Weights of a small mixture-of-experts language model, trained from scratch on English Wikipedia.
Size: vocabulary 16384, 20.5M parameters.
Experts: 16 experts in each of 8 layers, 352 tanh GELU neurons an expert, 1 pick a token, a softmax router.
Below are experts of layer 5 (counted from 0) of a mixture-of-experts language model. Rows are named router (the router's row for the expert), up (a neuron's input weights, with its number), down (a neuron's output weights, with its number) and show model dimensions 0-159. Each number is 500 + 40 x the weight over its row's rms, rounded and kept within 0 to 999. Numbers have three digits each.
Before each expert's rows: "comes after" lists some tokens at least twice as common just before its tokens as in all text; "gets" lists some tokens that make up at least twice as much of what it gets as of all text. This comes from a sample of Wikipedia text that the model never trained on. Tokens count by the router's weight.

# expert 15
comes after: "\n", ".", "s.", " one", " ==", "==="
gets: " in", " In", " by", " with", "\n", "In"
router:474481543464527518541444531511525562548494444481487520413436455503440551444489471446550546542474457477472482433543468492489564545507556527499504426454540449502479549537507446455534567462505527467499541441437526566559472505569452455458543516430515508442484523504483566499529543505475534564479450525571468481448538533548578512543495521467542505459512531524539547527532445570528543554469521491476524510474530459418462516530485463533524544505474552516538494445578554537540514501476553
up25:503448484474512533516539494508604613541459430493477430452519524564530523466517548510525482453478471537528448471569483478547497520503527565541465504509480462489581516523539495505490433424473471494547488466563476482463422567509482507493491522488504503476502507511455499496470555548467520488466509351476474468488518585491532513523439514563547493492504570524512459532573457493496529472417496572494514490527443507471521509511488431490509462513474489514566533405534501551577466507433497
down25:487518505449556482535517527534505533526474546521525508454548583545512554427513472585554595486410472523524509452452474458491535513565517511443469430496445561484530422438510469505508520496482557535458461538418467438453486529544519460479484470500477470513499466559541553442465488479516451455461469495513514563543506554591502496522438523520471478530541443478493513523465466554530444462475541480478595516500464607491532504476490455521465486515464474498547496463556451512486535426489552
up26:503469522542500498492518524467519474513520505453469439490465436490418510465472540534557515553469459540525409566502526502462461486457491529582518461433524521502476501590480480450517538493471422498511496514500481573471518558522522543441534572503511563485406454517434517517552483499443549512452392455496521530470481537461483513497478492509484579490444506515548561487572535486488548461448507446569473481440435439508523494491441458539516493479540529495585500515453534534475480568570455
down26:542475432560515558515470457607554578468523492501530457494481487514502464473444494489446584503453515465553549485406500472522421578509472408463524497477513559467492501442489553464498447532503489547514489512505539466521550490533461454400495501513404566526503439497490480468492479502483552488492470532549513478492478467439514460532454507548508467533378525481491435473487528469509476443457487530504502491476464466533550488556576458453508465519478499602444450492518539539520509518488511
up27:519553510507476507601501518454486587531471475495459521500500486439511502505545453517469529504538500497462506456504469540454562530515552526420482512459548561528486541511469442490530501457435529465536461459499529475494435496515469462524524488460520531496440473513480486464558594509537568479477421431479463455517437561542510557562517461514494446488466522555576512498503484533554595485436469523457534479463408474501482484528629473471512447498450502530472496497605461500510527492436505
down27:483550492504533453517542512463568490501491462495465473460615451470509518487539492500440450462462488485469501529518421506555509493451563439511545482498479506433456534467551524519459439550593538458535453506455575492564427475494583570458500566519531489502492511492508463532507480525488558516499466543444456471575424432506499497519435512523510528468536492466539506432492569476477551391488472516473482489489491538533477469436576475528495531522582529507524527469516489560448546559517508
up28:530491503572566547448466450485532518469547562442523517481516555499439512470496513558538516571509520523514426545477449479488510508529534487529540542418480457510471502505419498449482505440567476545584456492524474472422505521457505463492478528516458488528510482483484501533523495478458421504448409395554467503474619570526463479497491541545487494535461483523506506489484546476482527502492523481500486475447557457440444505510506506565556550572503514456484362472498526474483515535487551
down28:442535502509540474518498474581507501474413522481453559496448502470441550356511453482513523489461554488501554500524540562466456486526476454539537536493445462576476442484456482520547449500508498432558483458494514474528505522406488515516494509499464455473483489484480538492547586475496451495405442496555554494527483522539500534461511491578490518542506508478501426533544527425515582538556517468454559453526480431490475480486530508486494468493458532570548430531458478574478468515496456

# expert 6
comes after: " |", "-", " of", "|", " in", ":"
gets: " the", " The", " H", " M", " 1", " L"
router:536484528455502524541420506522525551564496463468478533422448453513459570444526469472554539539494444483544456469546436521502561552497530553519524419462520464489472532538525459452538540430510538546508547443420537562561482522555455478467548511413510499439495504496511561504521517522499532534463464496587502477438544514558583542550499526481525503459476545519554523503529456557539544554488535466523527510502515448426429511499493469515527516462482560496518502470563562568531494492464552
up7:501448461533459512486573485496512453500504494474486526479480513549493490454549541551497530578543500548451517515480440531426498508485498541540549486449565427522497588507585549532506528458525540490532543467404454495534476480578409440506458514498460482505491561501499528501468556422509560518503448466541455516542448537570478550524539489483471521472487637516530536436480467471476501470479483408547512384514483498503510447497508495483546505510507465514449434497490494488536535539470545
down7:568439501457483453515482441525507501602523450493572463514538516505563485493533492506473504441479532513540464477534544522515477514449486436503452513444467558546388448449511474436521504435540518451456508503505490431493511496504518469490428518470551525477511439477473460499589510520513507530520507475521502562492494499484433476478442539563507499519525489452442503481527479484484488471529425560462524457494475520512534494521504658500560450532474493449406544545598498458432493519519484
up8:466492484537534516486397541501475474526542498514436543513392448437497496448557508501499519490560550484565551531480493514495478529526537580503486441513542549499468533503478503526473516437538450443552563532592574542513474485498433555487498516487513525454482466475528483515512553493502554522450452507521536540464456564502514470468467567546573568436435521444475493452503449513535556498473548535454535479488454508451471429489474441505513478517510493496511414464576472569516549502535421
down8:517495454501452454500462461412499515519513489526486480527529500496492457478491556529538473543463467474549432538471487510551531479406513406501496461526453473463490522528489468489547525483481418504505553556476421470543599538496464494551471446478516503528503499533549426506551454478515425557465500531474463432507520543465494531429486451473484514510464491482521500497488486447491458482534470499469511462523525725492551430469538472549549496528511453532513479487487492477493526531484455
up9:467527502450491546482457515511524593551517539488473569484500508540513502493536417430503505530510467467477438536511492525561513483562495507517548470526577546448512513530458470501501583456461420496473533440457442539537472420496514442414535476506549466428502502504502510535511541459422472503444436550521556575538496601532526518449412507481518506456452423513490484447547511509439517502523522436483518535494497475449553458505476452485488477502526532536532532494520504516578555522567446
down9:494457491473500555480571500442541479593542458475563508507562455487570490489534465523504498482471432470506462513436519432505485486481571485520532472527500491497449441484433537492466537565467434488530533523442396532531461413501498480511463516483487472517531471523484576541463512541464460487503505539490509531497529497537531478457480432457553458510472447580444494464484505496512499470602454518480507541522484605499599445540554491480502589512530521428514450464524482529533531459557458
up10:479515521456465438548440504510503481563471501442459597448506520512491543496508505479565485497504458516503536527494405462517548458541494503518483447496529423529527482533525500493511526473533532484523515531474557569469532517488517462502560554490582516484498500524521544456507529509432507569460482475567501545451591538545524523510523472536588437481451520432501552432442481504463535576330484477507492499524499508537464553530496498498487489524462510435473529445496458496467504527459602
down10:481512507511558516515483541529481517475493460492517471513498442448523354402478507496570477581607497468504431463512557537514479570559424534469502500480542490561477477480464476568567527456525508461451524541616424475494499520449485506481516546461553542539463522513503539524475505486489531502544571517535498459437531563537471505407533465537472506564550493544510498458450476505511530511560504548475477463580458542505531488494490530497500513486489504493516515515471519481472505495404432

# expert 13
comes after: " |", " in", " to", ")", " during", " can"
gets: "\n", " He", " be", "ed", " G", " found"
router:516507491445486514528445533530526553556474460478483520410438468515438544436503459457554553525482448461528475450533459498500580570522531541519501419440535470476463534531535452452532570455511536535484533439443545558559493503563457479474555502431512508445486523511498544516534523512479528572466437484586494476453552518554580541539490523463526505465492522518547540503529447562556536563473508481499523529481532443429458501528492471542531529492525560515518485460579548559541530515482544
up12:457516505469460519571500612461530486519489488572505584427442503473467502437444501514502453588490456417510560433528522525486457461441507469512513469471558499517522499545498476416531433547477532452516558507475449507513431433554469544451559532472524557496549479535461501515507526425422454485533444503529476453461513467519490586490531505536477543479505522480547515456514415478499513498501484578489455487534491477464489518491480532538492510475433568577502492493537450523577511468533507
down12:502502447508483455573526457486484574484500510522489439472511482542482515461513491530549466478480529475456539537505544556429453446505515469493551428495516435506483471468542474491450471554512560505531482520541472479477513553514458506522475545560434507513497488512476568486479536480491604554461476484577467477465499569496473473539435432502483510486510564546475444542488523519519426540464508423460413483571482649560500420473515507557439513501467516516472525526522569454475567529501479
up13:557519452504465460548465590524484546585500467584463471505515548520489488480503512413498528499518520480522504530527437532521566494424533427398574474530527465465541481537488441500512469487496532498567533480520496588628427480533533541525515575486456482486461466577529496510530531571549561547491508551545520514498495452469505519534531535521562457475519453454554541508493516484506526513402515555521469468530408518531492515517528510532494527536483516486462511481513570541492516479462547
down13:539504553470487476458519531469439494513495498506554444518543502534528394543476591449475450481590454486520479527477462456474474557485578492526475487524456573500500509545467557531396523502475447472476500504430485502456489458554410532495573529504502504507490436506498502558486495515534441545487521509566510544543530487565493500508527480425475489572536473467467553483446458443510423478534553536477436475456477603451487493537556472516514534522498469484441436461506470481468546433489487
up14:461421553458490551550468491530497467475470579437500489513486534496517520462564475516484518548560473478426504544518497513447546504485465510497445527498546483507455496496564511528517521504548430510561509550448525483495479496520439571502478467472484515490461578504458518527511475520463508583470502421511410517496464538551561516533490537469625558500458517477479426478556377534486536546507537504472507558523527533497485565457470472469501517470433567448541536473551478501588461458484539
down14:428556488493479519498545501488512476495471405537504545471480388504574527523441472460463513458496571478491510545512444433533487446494594527604509505553445520565518436520487554572494506580480580505530472446528445463494476422475487478517490525567505515500479481486453564482431529471467511481492472497572463483529481472488490441466494485475500496539413563524506517450493571486497488425503513541514480445507515563464510484563533450489476440507405481490512488525513523506443463525482461
up15:472497486401520549498438424477543507464517506472470479523436513488508535500461551456493521563469468482499498418567445466519536441510540531479488457546533468475524479491488502468479486467498520479502469537473562472439504584560455499471600530525448515496508484464500507556472470518453511475521547460535470422452479538555485519554490471515484575423466507515488510426410496548477474504491522531485496511476454438434492514438386432488499548431447505492483476506514571582591531476472513
down15:512473452444477521469418511557483560476465493498456515571517509546527551539448545408565522543500524554468476570514444495551506431522501473488499478550419503446550519490459524456524444461563542508533477492473508528552574475511463524534465520467496508549503446475520476550562473516433506520529484394493513468592536465506396515499513479473509592483533513446516507505516565467549520465494534541531476489543534564515458474468514517481534461405552503502464508539464576493567479468466511

# expert 0
comes after: "\n", " and", " with", " on", " for", " is"
gets: " the", " a", "|", "'s", "-", " his"
router:530481492450491526529431528520531551548484456476486529429453462502445564444510448464555531540486460475526458452551453514503572556517548536519504409444541458479475540540529460449559541454510527528505540442421527578556489536571463474465542507430506508430502507499510554509536522491480525558477441477587500492451541515568578531551492529462543507461490524532551524503535442553551550559479526492497528494485533453426447503515486467529526519491503560508510502462569555554549519502476552
up16:536480477446486495475487558534470526475505548496523540497533499510462490436478494416495468445509484486567498515579548484599562515524542444503511460483483585550507469457521432493541544420504563476459513473490435487449504482572496429535454475502510460424480491516577526537474526512507524579451524514510439509467574500537547520520528526452496521525556547577525487460597392493476478465489541529536504536490490508437440485463425453470456537531480511453506497484545556515460531568481515
down16:526490466476451502505499494525505477514525476470520475506516473522462512534516486523535495507464491517546495480487491495453492554504546448466455435513502475444475474426499480549456540478488481542544467524398451487510487543551482484518512488464487487550497500508511492495488456516511467470528544547507509507483538495485518529516555529454489480503482486471512463503455519479523497496513516563495502473463468840480527517475509476453449485472517499514569477515508549471500546469496458
up17:533468520575444560557466571512529466475529523470440470488441486492471523478489564439507486476463493469549452522513460520459491519575516507486458483505493551472398567534560480496493495507485570537487500412417554518515449485576504509514510556474416525459531537530454495541468503463476496548470496519506549533556579599514565553540513479479484504525427514504493521493599466576480499473519562496558539473469458534433457492484596534491520544467467506456475483504502540524533465463493538
down17:537536520559476497421540541453466447468466469549462470552489514537537457501470577477565570516423542505541590510483439515500529555542465520443542510438438530543495532465400495481491502524498502459441580453483566518474443406537527509434511518523471475487588504479513497547530504466504476479472476485520512514589552457438504536525509515506500546541575521511467472537478468488450529481536627526560534494436515529539484510481542449434475524467535524481477531499534515497534469511518512
up18:457508529490510525490524506489519527530488508482481499425449494480597534487482489469526552484506502475536426421459551470562456540481546566493473439547509459492528496499489467454457534492513472548552506471467602510465505538481551513451532548474621509508478450536508479505533462506517496537509508543497489486520497497595469489493467563438451527460525560474511496481380493527492484591474505499558519490447594413525540448506417475527498489533433504510557474423498503601483531518514477
down18:510455388483525580509469522507474455458472504444468507459489506494554529508534461496518506517490461494526461577462465445471467533478530519527507488556511566477529402414406448491390457509506514510550527570429599482455480490476454533504456494478563457483521476501455511528529538545472415393519514466489529451463500526560485530503417480416512470512496512411536494449488489479491480417474510540451458501515467530494484466518506556499506454501498521507538478440458520465490493481534469
up19:539472457551501474449555453457509467479541466517480564489538539509452521480504519520499526492550481535538422487565485500454507486465591469466487459475492463508493478556507537492479510468593479566476485462599480505506456514539399476518469551447581555497477482513502534473442510508543534548482493541541490435421581509461520565581516559403546502487569442534480521444524501471520558507515575552477479442520511476521508530533518495524547493562520510504509565478501548459496463422440468
down19:483493541515510545504434542478460587457475543553477471591480497546508484522485486466502422509475561438547585472534464526596496496521491506479456488517508500528537483499558506586517462523521488501552465457495534486518485477504532472567423430500490440454511540487552503458560531445445490429499518444480500527530504512418577494526514509521522510472554487494473460490356555495457489508506547485460480552571488511496526474489439479518479489536446487476493583534519513548518533469504621